From a checkpoint of a small mixture-of-experts model trained on Wikipedia.
Size: 12 layers, vocabulary 1279, 24.4M parameters.
Experts: 96 SwiGLU neurons an expert, a sigmoid router.
Training: a variant of SOAP for the experts, 264M tokens, 8048 steps.
Below are experts of layer 2 (counted from 0) of a mixture-of-experts language model. Rows are named router (the router's row for the expert), gate (a neuron's input weights, with its number), up (a neuron's input weights, with its number) and show model dimensions 0-159. Each number is 128 + 32 x the weight over its row's rms, rounded and kept within 0 to 255.
After each expert's rows: "comes after" lists some tokens at least twice as common just before its tokens as in all text; "mostly gets" lists some tokens that are sent to it at least half of the time. This comes from a sample of Wikipedia text that the model never trained on. Tokens count by the router's weight.

# expert 31
router [145 109 103 105  92 145 184 121 132  99 133 135 177 124 122 141 109 100 157 126 131 104 115 128 196 142 125  97 112 162 138 120  89  52 179 151 134 156 118 158 170 124  82 126 157  38  67 167 101 116 141 112 155  92 111  90 123  76 146 120 185  99  98 126  92 138  66 166 152 102 176 200 155 157 131 103 142 134 123 107  87 133 135 205 129 157 140 128 101 169 148  84 154 137 137 130 143 119  72  66 126 141 123 154  71 135 108 112  99 219 120  88 155  87 185  85 138 130  99 135 109 109  92  86 144 136 169 105 133  54 124 141 161 152 119 117 120 103 105 157 179 142 151 160 138 107 109 148 163 144  86 110 102 164 200 163 153 165 123 157]
gate0 [171 187  71 105 101 108 110 116 157 109 177 122 152 131 159 131 142  78 164  96 122 127  91  41  66 145  65 164  79  83 143 114  80 113 146 126 145  99 141  98 138 143  46 161 160  93 112 158 154  94  74 164 105 114  86  93 114  98 122 102 120 112 129 148 164 121 131 151 154 139 109 140 164 105 125  78 135 147 123 130 129 124 100 169 118 104 101  96 188 114 151 135 224 113 154 210 122 100 118 140 131 130 137  93  92 138  84 116 145 122  92 131 162 191 170 119 119 149 132 122 193 155 126 108 124 108 151 117 150 150 127  73 142  96 115 151 184 151 121 111  83 123 119  72 117 110  92 199 166 178 116  50 147 140 122 157 128 157 114 155]
up0 [126 126 125 125 133  85 140 127 201  94 141 112 121 139 201 139 124  94 104 119  85 101  92 124 164 105 141 125 168  93 108 185 125 118 143 106 132 147  98 142 129 169 116 108 176 179 121 122 119  92 127 137 116 128 154 134  63  87 166 139 145 133 194  75 180 109 141 118 118 139 141 153 204 148 116  93 124 104 102  91  65  74  65 122 125 132 118 122  87 110  86 156 143 103 197 128 136 197 103  94 198 153 164 106 105 112 166 174 151 149 207  84 142 141 171 141 166 157 113 179 101  90  95 132 167  98 117 169 178 110 221 123 100 143 171 137 134 131 114 135  98 111 110 114  81 109 108 153 121 115 150 144 194 107 167 141 120  82 142 147]
comes after: "0", "2", "1", "9", "3", "8"
mostly gets: "%", "}", "′", "″", " km", "°"

# expert 28
router [116 116 125 142 100  81 144 123 167 153 126 146 158 139 139 151 129 115 220 151 114  65 139 131 170 123 111 141  85 204 115  51  85 138 139 140 157 177 126 135 107 127 101  97 163 138  84 128 127  94 193 133 184  59 124  83  99 130 143 170 175 126  75 150 164  97  84 133 124 122 159 141 136 139 105 110 151 134  54 167  82  85 157 165 137 129 149 114 127 135 191 133 149 153 139 129 181 152  72  95 159 190 164 147  97 160 141  92 102 150 138 109  85 117 141  81  86 127 116 129 105 124 103 145 124 134 157 140 130 117  80  56 113 136 142 112  97 143 141 119 111 126 146 170 163 141 110 115 218 108 111 131 146 220 150 117 172 100  76 131]
gate0 [128 152 141 146 156 162  64 109 136 124  50 121 131  83 160 122 149 138 157  70 172 140 159 129 132  89  87  70 141  91 136 105  96 154 109 157 172 154  66 132 182 173 139 110 101 136  80  95 155 121 121 145 103  95  80 111 143 119 138 125 159 138 117 109 135 157 138 128 122  87 119 187 129 122 107 127 154  35 140 162 109 112 175  98 170 121 149 124 187 128 118 193 127 175 159 166 149 125 180 124 100 167 154 193 136 108 194 101 120 173 136 140 113 136 146 120 171 169  77 112 124 131 166 144  60 108  90  99 161 136 122  63 117 159 111 131  74 116  78 192  99  96 156  95  67 162 196 127 112 171 128 148 108 141 141 114 123 126  92 130]
up0 [134 122 119 157 155 153 145 145 102 153 104 102 129 110 115  77 148  88 113  61  73 127 144  92  86 112  56  95 102 118 100 129 115 163 129 165 134 144 122 179 112 142 131 102 145 139 107 131  60  89 163 152  99 139  55 142 151 123 103 157 143 146 176 109 108 102 146 105  47 100 173 128 137 148 147  60  43 128 114  93 170  97  92 123 138 122 126 126 170 109 155  93 178 139  93 102 183 126  98 116 112 145 120 106 166 134 145 125  78  90 161 145 111 174 160 158 197 124  40 160  76 113  85 159  73  89 150 126 129  95 198 121 143 170 147 161 107 127  80 111 115 127  99 145 150 125 164  97 138 146 181 115  84 136 145 111 145  84  76 115]
comes after: "1", "2", " ", "0", "9", "3"
mostly gets: "3", "7", "6", "4", "9", "5"

# expert 8
router [132 115 127  83 176  93 107 148 121  73 124 136 176 139 125 162 124 114 207 140 161 114 186 139 138 202  96 160 121 203 137  97 137 147 118 151 111 128 133 114 143 110 105  64  92 120 166 159 141 130 139  91 141  93  97 147 136  78 123 128 179 144 108 157 140 126 128 153 128 131 143 142 100  44 112 107 148 129 120 228 147  86 152 139 146 113 132 123 103 131 118  56  85 150  91 130 189 152 114 138 138 150 192 198 135 112 101 107 132 176 175 127 142  75 162 107 109  89 121 135 104 130 100 102 180 152 177 123 139 101 108  96 129 188 173  85 161 142  71 134 130 113 111 111 116  79  63 148 145  85 103 117 111 144 153 146 156 112  61 183]
gate0 [107 149 140 120 149 102 133 131 106 163 144 104 118 186 109  85 167  99 156 178  96 128 195 141  97 134  72 135 133 106 131  75 149 100 133 166 161 184 150 106 111 117 113 143 138 191 126 177 107 170 158 107 185 142 113 111 132 138 189  95 133 116 168 129 129 152 133  94 113 123  95 152 146  50 145 139 167 115  80 185 139 167 140 110  90 168 143  91  92 147 132 102  89  60 110 102 158 117 124 130 161 170 180 156  76 145 126 168 129  63  91 113 102  74 145  80 221 137 122 105 121 123 155 101 109 115 128 129 140  80 139 163 102 163 206  69 157  82 152 103 107 127 137 130  71 108 100 162 127 182 122 152 162  94 146 187 125 117 124 108]
up0 [124 159  97  95 129 199  60 152 146  86 165 133 100  65  55 178 145 165 113  66 140 149  74 132 116  59 148 131 123 188 145 140 161 129 150 141 146 158  94 122 112 146 130  92 169 105  84 123 162  92 116 171  82  73 125 111 154  98 153 176 168 172  67  86 147 105  98 160 123 140 177 129 137  88  86  87 113 150 153 101  98 127  80 189 115 157 106 146 134 141 121 157 214  96 157 113 122 141 129 139 132  83  83 100 112 120 119  94 128 199 181 163 150 173 111 146 107  91 148 136 134 167 127 153 142 109 126  96  97 123 107 157 152 105  99  91 145  99 115 176  92 145 110 133 141 121 151 105 160 141 112  98 129 101 138 111  96 207 175 138]
comes after: "1", "3", ".", "s", "4", "7"
mostly gets: ")", "\"", "),", ").", "%", "\","

# expert 26
router [ 81 108  87 138 127 125 148 129 160  69  81 108 131 110  87  69  98 126 158 121 152 108 129  97 119 136 123 104 128 147 107 149 156  79 143 135 190 123 129 168 105  94  81  99  68 111 147 158 137  87 133 104  91 104 136 117 153 124 164 171 154  95 104 114 123 107 104 145 149 104 143 131 127  92 112 138 127 149 111 159  96 121 106  75  76  60 112 154 109 110 136 102 118  52  89 166 180 231  87 143 183 150 163 116 100 139 115  95 102 163 155 140 187 151 184 118 127 126 188  74 168 101  90 133 119 142 169 136  98 131  62 130 136 110 136 114 113 127  74 171 143  44 140 190 190 102 150 138 120 113 114 159 104 173 187 160 137 162 131 157]
gate0 [108 160  70  24  73  96 101 122 137  96 115 115 109 111 151 112 118 154 133 154 121  95 136 106 114 120 133 116  39 173 148  93 171  78 142 159 199 179 131  76  98  79 108 154 113 127 145 134 192 145  66 144  94 157 123 111  81 146 156 138 131 133 126 150 136 148 138 175 149 128 125 139 104 158 119  99  80 144 111 176 133 116 133 124 133 144 172 139 167 122 147 108  94  88  98  95 121 160  85  88 128 104 174 146 172 192 164 107 165 152  90 105 172 112 173 103 157 128 121 177 165 138 127 139 178 162 133 115  85 173 156 182 111 104 152 159 176 108 139 117 138 168 151  78  95 114 140 182 122 113  66 151 122 155 106 152 123 209 112  92]
up0 [110 168 117  73 161 108 149 197 135  97 140 104 116 103 156 127 132 151 151 127 130 104 137  71 133 123 141  88  83 125  75 130  98  61 116 193 125 142  55 140 185 122 126 113 143 120 114 164 167 112  81 125  93 128 142  62 107 102 123  60 154 140 142 189 103 162  91 101 118 136 135 112  98 131 155 149 154 167 196 171  97 154  83 177  98 152  91 148 112 131 163 168 114 172  46 127 138 169 106 100 117 127 167  84  99 127 127  85 118 140 134  91 103 123 126 110  86 157 174 166 123  84 122 165  65 186  80 165  85 142 171 156 132 130 102  40 144 104 117 124 175  84 152 129 108 114 151 156 126 111 134 134 123 151 150  94 168 121  94  97]
comes after: " |", "-", ",", ".", ":", " the"
mostly gets: " R", " S", " F", " M", " B", " C"

# expert 5
router [112 112 110  57 111  96 124 125 124 147  85 157 120  88 125 149 116 101  99 101 107 119 155 178 184 164 126 107 108 144 101  63  90 131 135 120 153 116  75 161 156 112 133  58  67 101 148 142 151  85 109 117 107 147 126 143 184  87 112 157 139 115 133 139 162  26 157 122 160  93 144 138 163 131  95 104  77 143  95 175 120  82 130 102  68 154 137 109 102 138 125 164 179 149 151 163  77 202  84 117 111 138 131 131 136  83 141 116 147 148 122  67  98  97  56 134 131 115 128 129 133 155 122 129  67 148 172 117  82  98 146 136 156 126 158  61 154 170 155 192 101  90 164 126 119 103 120 151 132  68 108 131 206 155  77 128 140 105 149 151]
gate0 [145 153 124 108 137 108 173 153 114 153 158 162  98 170 114 117 126 149 104  54 126 181 154  56 147 157 129 151  17 185 150 130 118 160  77 135 176  71 122 122  91 159  99  95  85 165 117 129 184 157 118 125 166 145  92 102 155 138 114 121 153 184 167 144 137  90 150 105 152 130 128 103 120  90  94 111 101 180 109 112 132 123 114 162 164 150 166 126  94 103 119  80 152 162 154 112  77 110 141 150 131  92 127  56  76 124 137 119 106 154  81 127 148 116 156  87 110  64 105 131 136  91 108 179  93 107 126 102 175 121 130 111 122  50 119  96  83 114  53 139 168 144  95 155 139 127  80 151 132 142 108 137 173  62 126 177 141 131 115 164]
up0 [146 131 152 186 160 169  90 157 103 146 120 170 108 101 128 135 156  91 128 116 134  78 144 115 139 105  90 197 165 150  89 124 147 102 121  82 132 158  78 111 166  99 102 141 108 114 105 138 100 126 129 124 113  70 111 156  78  98 164  96 161 116 120 112 146 109 152 146 142 154 117 147 137 147 107 157  99 104 126 171  88 126 129 142 142 165 105  98 147 140 134 161 133 174 143 111 182 142 166 148 194 114 161 156 136 119 174 130 198 132 171 147 119 107  81  70 215 115 121 101 131 132 124 119 132  72  69  77 139 235 135 162 168  83 132 211 144 115 159 119 115 154 158 101 155  82  19 146 120 108 164 122 163 153 145 119 137 163 140  86]
comes after: " the", " a", " and", " was", " to", " of"
mostly gets: " f", " w", " re", " v", " E", " e"

# expert 23
router [192  99 118 113 136 136 180 189 139  89 103 166 163 151  95 115 117  98  79 152  72 135 125 117  75 176  67 168  81 107 146  98 102 104 102 200 112 135 169 126  90 110  58 101 123  94 142 115 150 113 137 102  87 121 138  97 103 100 127 170 116 140  75 128  91 115  61 149 117 110 154 151 159  80 187 171 165 119 149 132  93 116  79 154  90 115 167 117 116  94 108 121 142 125 115 129  54 128 159 120 181 148  98 178 126 125 114 117 124 107 168 133  86  71 121 126 132 183 180 107 103  85  97 114 148 132 144  95  54 109 122  98 121 159 184 134 135 156 137 138 115 158 115 172 134 130 101 142 130  79 160 143 166 103 138 156 211 139  59 138]
gate0 [ 87 132 106 124 138 110 153 158 119 141 147 161 159 133 138 183 139 131  51  88 104 114 179 105 131 119 122 142  82  92 119  87 112 149 125 172 175 105 130 116 122 115 183 119 135 188 141 141 123 105 114 105  90 109 108 143  98 117 101 129  89  66 112 141 173 193 137 120 106 137 112 127 110 102  91 233 150 122 168 118 133 140 156 169 184 176 181 116  95  37 146 213 168 128 133  67  75 102 119 124 111 165  87 116 124 153 136 114 177 127  95 111  91 122 179 162 125 120 133 151 115 124 108  79 147 125 112 148 197  99 130  28 130 108 123 106 131  73 138 151 116 121 165 170  97  69 153  93  77 111 127 157 124 124 131 116 112 160 147 118]
up0 [118 156  93  99 107 197  78 159 112 150  94 137 125 116 125 176 121 119 150 177 118  55 134 120 181 111 103 171  89 102 164 141 117 122  87 178 134 147 121 127  61 145 110  53 132 139 113 122 138 176 134  72 148 130 146 149 101  89 133 182 141 111 165 113 144 168 149 157 165 169 128 133 139 142 119 148 115 151 125 109  89 145 120  46 117 103 162 129 130 153 106 167 119 185 124 143  71 152 134  78 225  89 171  69 152 119 112 112 139  61 161  94 142 119  83 143 138 183 132 102 179 121 150 101 142 138 190 163 159  99  99 116 114 147 149  47 159  98 117  96 115 156 162 141 135 136  90 121 161 132 130 165  99 156 136 204 103 166 136 129]
comes after: "ed", ",", " of", "s", "ing", " in"
mostly gets: " the", " of", " by", " on", " in", " and"

# expert 35
router [125 101 114 143 117 107  96  63 133 119 110 112 176  95  72 107  96  75 141 137 108 124 194 143 165 135 123 180  88 175 118 113 129  81 135  90 214 139  52 116 139  86 107  91 108 148 140 135 174  75 151  93 130 154 144  65 131 101 109 178 104 140 119 166 130  77 167 117 141 108 135 134  89  83 174 134  76 124 105 144 124  55 105  71 137 111 152  89 105 123 182 125 142 113  72 173  67 129 117 109 174 159 171 136 116 166 151  68 153 111 171 129 161  61 156  80 131 168 105 123 106 126 114 116  88  98 129 128  79 115 127 144 109  59 127 117 103 115 154 155 133 163 127 163 132 127 108 146 157 168  68  88 132 107 106 171 130 151 103  96]
gate0 [155 136 117 148  89  99  81  62 158 106 146 122 153  98 160 161  72 144 139 158  89 159 181 103 169 144  30 134 110  93 111 106 109 100  71 104 203 163 111 156 131 104 172 167 103 161 120  89  76 102  77 119  84  73 120 159 145 125 114 126 153 163  89 120 147  85 120 134  85 114 124 136 140 113 114  66 153 141 105 153 184 138  82 145 181 140 121 113  80 109 152 119 124 157 132  74 124  81 103 157 138  99 154 111 123 168 144 101  77 117 178 137 140  82 104 115  69  71 195  94 166 126 152  88 122 138 112 111 137 170 160 108 171 111 101 102 115 173 110 152  92 148 134 136  77 141  95 153 163 137  64 153 113 129  80 133 100 161 160 143]
up0 [131 181 114 157 110  98  60 108 165 153  79 127  65 145 181 151 106 213 162 158 157 162 125 119 141 178 138 139 150 144 137 193 118 154 120 123 132 109 149 177 117 129 161 168 138 106  62 117  66  89 134 122  60 111 110 164 101 138  42 137 109 153 111  94 102 142 102  94 169 110 139 143 115 162 147 129 114 122 134 145 133 158  90 194 141  91  99  65 165 106 147 117 131 132  87 145 140  79 154 156 219 149 144 126 121  95 121 151 154 102 199 121 127 145 118 146 135  91 118 147 150 138 140 161 103 140  67 152 117 187 130  75 186 190  99  87 128 114  91 138 129  97 131 160 125 135 107 118 133 155 116  87  87  73 141 143 109 182 119 114]
comes after: " the", " |", " a", "-", " and", " of"
mostly gets: " st", " C", " b", " d", "r", " l"

# expert 33
router [164  97  88  66 104 112 156 140 138 131  86 112  77  86 130 127 117 118  93 134  66 101  92  96 137 173  76  86 114 149  92  86 141 186 157 143 150 178 152 153 135 134 134 124 165 101 173 179 131 150 185  99 174   9 124  96 134  87 109 169 117 121 141 183 125 143 154 122 113 136 155 172  91 119 144 106 179 139 114 109 126 115  97 120  72  87  80 156 113  51 127 122 118  83 145 131 163 178  82 105 102 140 164 123  99 147 138 153 136 122 132 106  94 107  89 131 105 177 152  98 121 107 117 136 153  86 134  71  85 133 128 137 133 191 156 127 103 128 111 170 141 123 129 165 169 214 173 164 138 177 111 113 106 114 159 108 109 136 179  98]
gate0 [103 122 101 135 138 163 102 127 150 141 125 146 202  67 118 170  95  71 134 116 152  88 104 101 167 106  90 106 123  84 160 169 172 144 206 147 133 152 122 128 103  84 108 220 169  42  81 150  66 127 149 175 173  66 104 181 153 128  64 117 135  82 117 103 124 126  93 113  94  84 142 144 119 149 151 126 117 117 127 144 109  78 110 115 132 130 152 140 122 136  91 141 150 174 118 120 152 110  78 146 150 183 124 134 146 127 107  79 121 100 121 163 153 149  59 138 159 176 143  42 128 116 160 154 102 133 169 136  77 126 132 159 104 130 174 163  82 137  76 113  94 166 129  94 112 101 146 118 169 105 131 149 118 155 104  64 133 158 142 125]
up0 [ 88 112 206  66 109 132 146 185  91 142 123 105 132 151 170 104 118 134 111  56 145 107 118  94 113 106 184 154  59 165  49 148 112  92  88 119 117  95 102 101 199 129 141  98 160 179  53 149 118 119 113 120  82 130 105 120 101 122 138 180 154 160 144 135 125 217 144  89 139 161 145 157 162 113 175 104 116 133  95 151 122 118 141  96 112 113  90 143 149  77 118 140 172 119 108 122 140 110 125 116 160 120 110  93  94  98 145 111 146 139 104 112 123 145 180 133 169 138 182 140 151 153 118  31 155  71 132 152  59 152  95 145 109 148 116  96  99 101 124 143 145  88 130 126 153 155 160 142 106 177  59 155  88 180 148 106 125  96 114 150]
comes after: " |\n", "\n", ")", "0", ")\n", "3"
mostly gets: " |", "|", " |\n", ":", ";", " •"

# expert 29
router [109 102 103 122 121  99 145 109 143 152 133 206  12 134 129 123 144 120 189 115 146  77 149 100 171 163 128 100  43 116 122  87 110 169 141 113 150 137 111 131 116 122  99 139 107 111 127 138 128  66 139 114 153 197 147 100 142 131 143 161 138 141 117 143  90  78 101 133  71 102 149 104 119 127  85 180 136  89 116 159 133 130 159 143 141 134 170 119 146 101 121 138 142 122 140 137 155 159 124 145 173 167 137 118  99 140 129 113 162  93 151  97 132 146 124 113  96 161 100 142  87 115 111 112 121 125 183  89 135 165  36  16 156 120 133 116 198 134  78 167  87 142 100 114 135 160 149 145 118  93 144  61 152 201 130 135 132 122  37 113]
gate0 [ 58 174  90  73 148 117  98 180 119  73  84 151  82 111 167 134 145 153 162 124 118  96 156 136  79 100  99  99 170 125 126  87 140 122  92 173 103 150 104  91 121  76 128 147 103 107 125 136 129 133 124 129 182 130 163 143 125  90 162 112 150 100 102 120 129 142 165  79 114 166 108  91  82 124  86 158 144  99 164 140 156 130 168 124 125 144 135 157 122 151 119  86 154 153 133 152 145 157  99 103 192  86 132 150 114 130 131 157 116 121 172  86 140 125 112 177 149 173  46 189 144  73  93 123  75  66 204 113 130 151 145  81 114 171 140 107 117 108 152  90 194 185 184 113  70 136 168 105 132 144 164 115 112 111 105 151 164  95 130  48]
up0 [155 174  78 148 113 133  86 128 100 149 115 130 173 136 101 134 129  44 142 159 182 113 116 138 171  93 188 118 108 131 150 116 130 110 111 122 108  77 174 146 136  69  84 175 153 124 138 114 129 119  76 116  60  55 115 129 111 161 148 138 103 120  73  98 113 168 139 122 117 155 153 137 146 140  45 105  89 160 138 113 145 179 157 106  64 121 110 150 100  98 114 124 118 122 173 105 197 120  91  76 169 132 134  78 128 101 158 127 118 125 161  98 127 142  49 125  81 109  93  98  99 110 134 126 115 134 142 126 135 112 101 163 132 125  97  89 121  73 100 173  79 131 135 126 170  89 102 162 102 165 178  96 134 209 176 136 136 103  89  54]
comes after: " ", "0", "–", "9", "1", "."
mostly gets: "1", "2", "9", "0", "3", "8"

# expert 3
router [188 116  92 145  98 134 122 113 114 185 131 129 193 106  97 121 110 130 151 118 109 133 125 133 117 189 136 148  64 165  86  81 123 179 122 117 120 126 109 151 124  89 125  91 151 116 115 174 119  75 107 117 108 142  87  50 177 149 173 150 116 119  76  85 125  91 116 126 137  99 149 130 124 109  76  98 134 110 108 161 190  80 111  91  94  83 172   8  95 153 179 133 129  83 114 134 134  87 115 123 134 144 169 173  92  65 117 163 152 146 151 147  70 131 118  66  90 153 131 121 107 127 113 156  75 127 208  94  92  97 107 123 118 165 142  75 135 120 154 133 104 137 102 150 145 101  94 139 160  86 151 159 173 159 135 160 103 135  93 158]
gate0 [139 167 147 117 144 119 141 137 203 137 130 174 194 150  83 100 161 119  99 124 137 165 133 116 130  91 115 163  88 125 119 177 132 143 174 122 129 135 125 130 148 140  37 119 180  83 147 185 119 123 116 117  95 185  55  87 118  79 150  98 202 136  73 136 128 160 152 167  81 130 153 167 106  74 101 127 119  66  85 181 193 136 119  69 131 140 152 162 163  70 138 111  83 162 130  58  99 109  99 124 118 143 169 105 183  69 166 167 133 121 117 156  86 157 109 128 103 119 129 114 114 109 157 111 136 125 153 133 132  99 159 143 120 103 123 154  92 126 129 155 135 129  89 164 120 122 153 199  96 185 106  84 180 126 128 110 181 116 139 133]
up0 [157 149  88 162  97 146 124 120 119 187 163 157  99  86 113 178 118 170 128  74 124 186 160 127  97 137 202  76 111 127 122 179 118 151 116 126  95  94 109  41 135 148  96 158 132 113 147 125 119 101  93 100 138 165 110 131 104 112 149 156 154  71  73 149  94  79 166 123 125 168 154 143 137 174 110 128 171  38  92 157  96 152  96 165  98 159  98 107  77 102 110 117  76 102 148 143 118 162 143  79 139 134 177 185 148  88 117 182 123 154 163 112 119 161 121 165 137  94  70 135  78  47  89 117 102 114 180 104 135 130  80 154 117  99  73  87 162 158 107 140 160 115 137 164 123 160 121 144 127 147 111 127 114  85 160 108 101  91 116 109]
comes after: ",", "ed", ".", " in", "ing", " and"
mostly gets: " that", " he", " He", " his", "he", "her"

# expert 19
router [ 65  85 109 163 113 131 163 139 111 122  98 134 172 139 145 165 141  97 135 149 148  96 155  61 122 170 115 155  98 115 142 128 129 144 117 130 167 115 138 106 121 171 130  99 110 147 104 164 126 140 120 143 153 101 153 122 139 113 181 106 182 161 101 148 166 159 156  59  97  96 157 110  67 137  83 114 191 152 136 129 158 135 114 132  61 121 179 113  78  69 145 114 152 131 197 169 143 146  98  71 187 158 124 143  80 137  97  99 164 203 158 152  75 163 159 137 119 110  61 148 153  86  89 148  73 122  92 103 131  55  64 141 174 162 117 118 159 132 110 120 175 109 169 103 154 166 104 142  87 118 152 135 161 114 150 160  98 158 175 171]
gate0 [117  50 100 133 124 162 126  82  96 116  99 140  98 144 171  80 163 134 107 117 159 143 162 146 112  97 167 113  59 140 186 148 136 121 135 170 193 149 119 150  85 115 143  57  97 155 126 137 178 169 105 152 108 108 201 158 112  64  95 124 129 141  77 133 178 120 147  76 150 122 110 114 104 126 150 162 160 154 129 150 132 153 155 118 102 145 204 117 153 180 127 161 170 116  98 134 120  70  96 151 136 111 104 124 116 171  96  47 134 113 105 107 153 135 134 134 120 148 122 150 122 106 123 161 143 167  79 155 198 140 143  43  99 175 114 133 104  97 129 133  91 106  81 111 141 128 165 175 158 100 150 129 184  84 140 141 142 184 144  56]
up0 [165 163 123 101 147 137 114  92  93 175  73 135 104 113 171  87 124 160  99 137  99  95 136 167 136 178 123 105 139 118 101  83  82 171  79  63  97 115 134 149  94 179  95 139  96  83 174 127 108 124 102 144  97 190 144 130  72 156 194 208 140 124  92 106  67 164 123 136  80 106 152 143 218 153  98 127 141 134 100 136 183 147 157 152 130 149 150  73 134 109 156  77 104 152 138  76 155 130 171 159 104 135 128 157 146 114 150 156 124 121 125 126 146  84 113 108 139 133 116  58 124 159 107 125  99 120 138 165 165 105 195 135 128 130 138 168  74 184  87  88 130 103 102 131  95 182 123  91 140 117  95 168 102  93 151 194 134  97 130  96]
comes after: " ", "t", " st", "re", " St", " t"
mostly gets: "at", "h", "w", "re", "all", "he"

# expert 7
router [138 133  91  88  98  75 128 116 115 155 128 160  77 121  86  90  85  57 185 133 100 118 109  38 145 158 101 109 114 173 145 144 157 145 156 112 141 159 209 156 142 150  35 150 124  82 145 161 137 102 120 140 176  97 122 145  84 158 102 102 121 127 111  94 132 136  85 183  69 133 103 149 103 137 164 149 148 107 154 139 114 146 136 141 108  93 141 134 129  84 193  81 163 135 136 118 150 167  67 142 200 119  91 150 134  91 122  95 121 117 141  90 125 147 179  99 131  77 160 134 179 101  93 153  81 124 109 134 128 154  91 145 181 136 137 124 201 183  95 149 146 112  92 161 175 141  97 118  55 154  87  99 130 130 150 152 127 132 111 137]
gate0 [ 80 114  57  71 136 119  95 109 168  37 108 153 139 110 152 171 174  66 169  88  97 136  96  96 149 134 111  81 103 176 160 133  50  88  91 122 132 150 180 130 112 121 185 178 186 168 121  93 117 107 114 150 128  69 113 161  93 122 133 125 105  93 177  99 152  51 156 105  67 126 121  76 130 134 149 142 172 151 125 117  89 125 128 129 172 113 124 123 145 114 179 122  98 138 117 145  75  98 157 147 176  46 101 146 135 144 183 111 130 166 125 109 151  95 154  67 197 120 100 150 115 110 111 135 110 142 106 131  84 105 130 138 105 155 164 162 155  83 162 151 166 109 129  87 151 150 148 124 103 107 158 124  99 116  97 120 139 144 158 113]
up0 [ 92 137 131 186 113 129 135 207 111 130 152 158 148 120  60 152 112  80 149  69 130 111  87 141 142 105 177 110 125 134 106 136  50 137  42 107 190 202 190 120  94 152 127 149 134 143 115  87 127 146 121 123 193 106  88 166 186 166 121 161 120 125 150  74 110  98 110 162 135 116  48  98  94 113 120 173 134 102 121 169 143 139 157  91 127  81 145  93 107 140 147 116  91 156 169 103  82 136 200 131 149 101 129 194 158 199 136 112 197 126 113 133 116 148 104 123 126 109 158  98 191 116 139 121 108  98 156 103  98 140 120 129  78 154 113 178 174 133 131 148 131 166  79  69 121 136 136 135 158 109 111 130 167 137 118 103 129 136 124 137]
comes after: "\n", "A", "S", "I", " |\n", ")\n"
mostly gets: "–", "M", "A", "S", "N", "C"

# expert 21
router [124  84 118 111  84 137 129 127 111  71 106 162 118 193  94 123 149 131 170 130 170  99 136 129 177 149 141 104  99 125 141 146 155 160 194 164 180 151 177 121  66  90 129 143  81  48 102 183 135 139 108 117 200 120 140  72 131 120 102 149 119 148 106 164 105 141 189 142 180 128 149 138 114 191 145 101 101 187 102 152 142 191 121 147  83 129 122 112 112  80 142 151 181  76 118 143 106 155 176 103 157 155 159 155 153  74 139 102 140 171 156  86 115 109 149  92 124 130 179  95 132  99 119 110 137  99 121 124 142  68  73 104 135 138 135 114 201 194 161 116 107 119 137 108 117 103  76 109 183  72 112 115 116 155 144 133 149 171 112  74]
gate0 [118 151 144 118 117  88 110 146 104 185  83 126 105 126 120  85 135 100 109 161 145 138 100 153 132 151 176  64 120  78  99 111 161 156 153 145  87 121 166 128 123 127  92 102 115 165 183 148 123 134 130 130  89 126 147 117 187 160  80 106 119  51  87 139  94 159 218 171 110 133 119 127 154 124 113 107 116  91 133 122 102 100 151 163  90 121 199  64 107 140 133 161 110 138 118  94  70 133 135 152 132 156 123 141 106  83 157 139 142 169 133 186 147 120 112 103 199 101 206 134  31 130 141 140 149 154 163 105  67  77 146 145 135 137 114  82 144  75 201 157 145 166 102 187 103 158 119  90 134 101 117 121 136 158  97 127  88 136 155  76]
up0 [ 84  96  92 155 190 169 115  89 167  78 103 146 186 145  66 153 108 154 144 100 173  93  94  57 111 133 105 155 173 171  83 106 124 161 106 121 176 138 129 116 107 114 107 121 110 133 119 101 131 103  68 110 157 177 184 124 168 157 100 187 147 136 137 114 156 145  56 114 199 146 160  55 139 130 122 157 125 149 140 129 158 137  99 112 114 167 144 148 131 103 101 174 108 138 130 140 109  57 135 184 148  92  82  77 142 113 121 108 162  82 171  72 148 116 179 129  82  93  81  86 131  97 135 146 132 126  97 127 186 141 177 113 173 120 113 145 137 164  90 101 171 140  88 112 175 126 149 126 151 146 157 107 181 123 157 154 161 113 134 173]
comes after: " and", " of", " to", ",", " in", " as"
mostly gets: " a", " was", " his", "'s", " g", " is"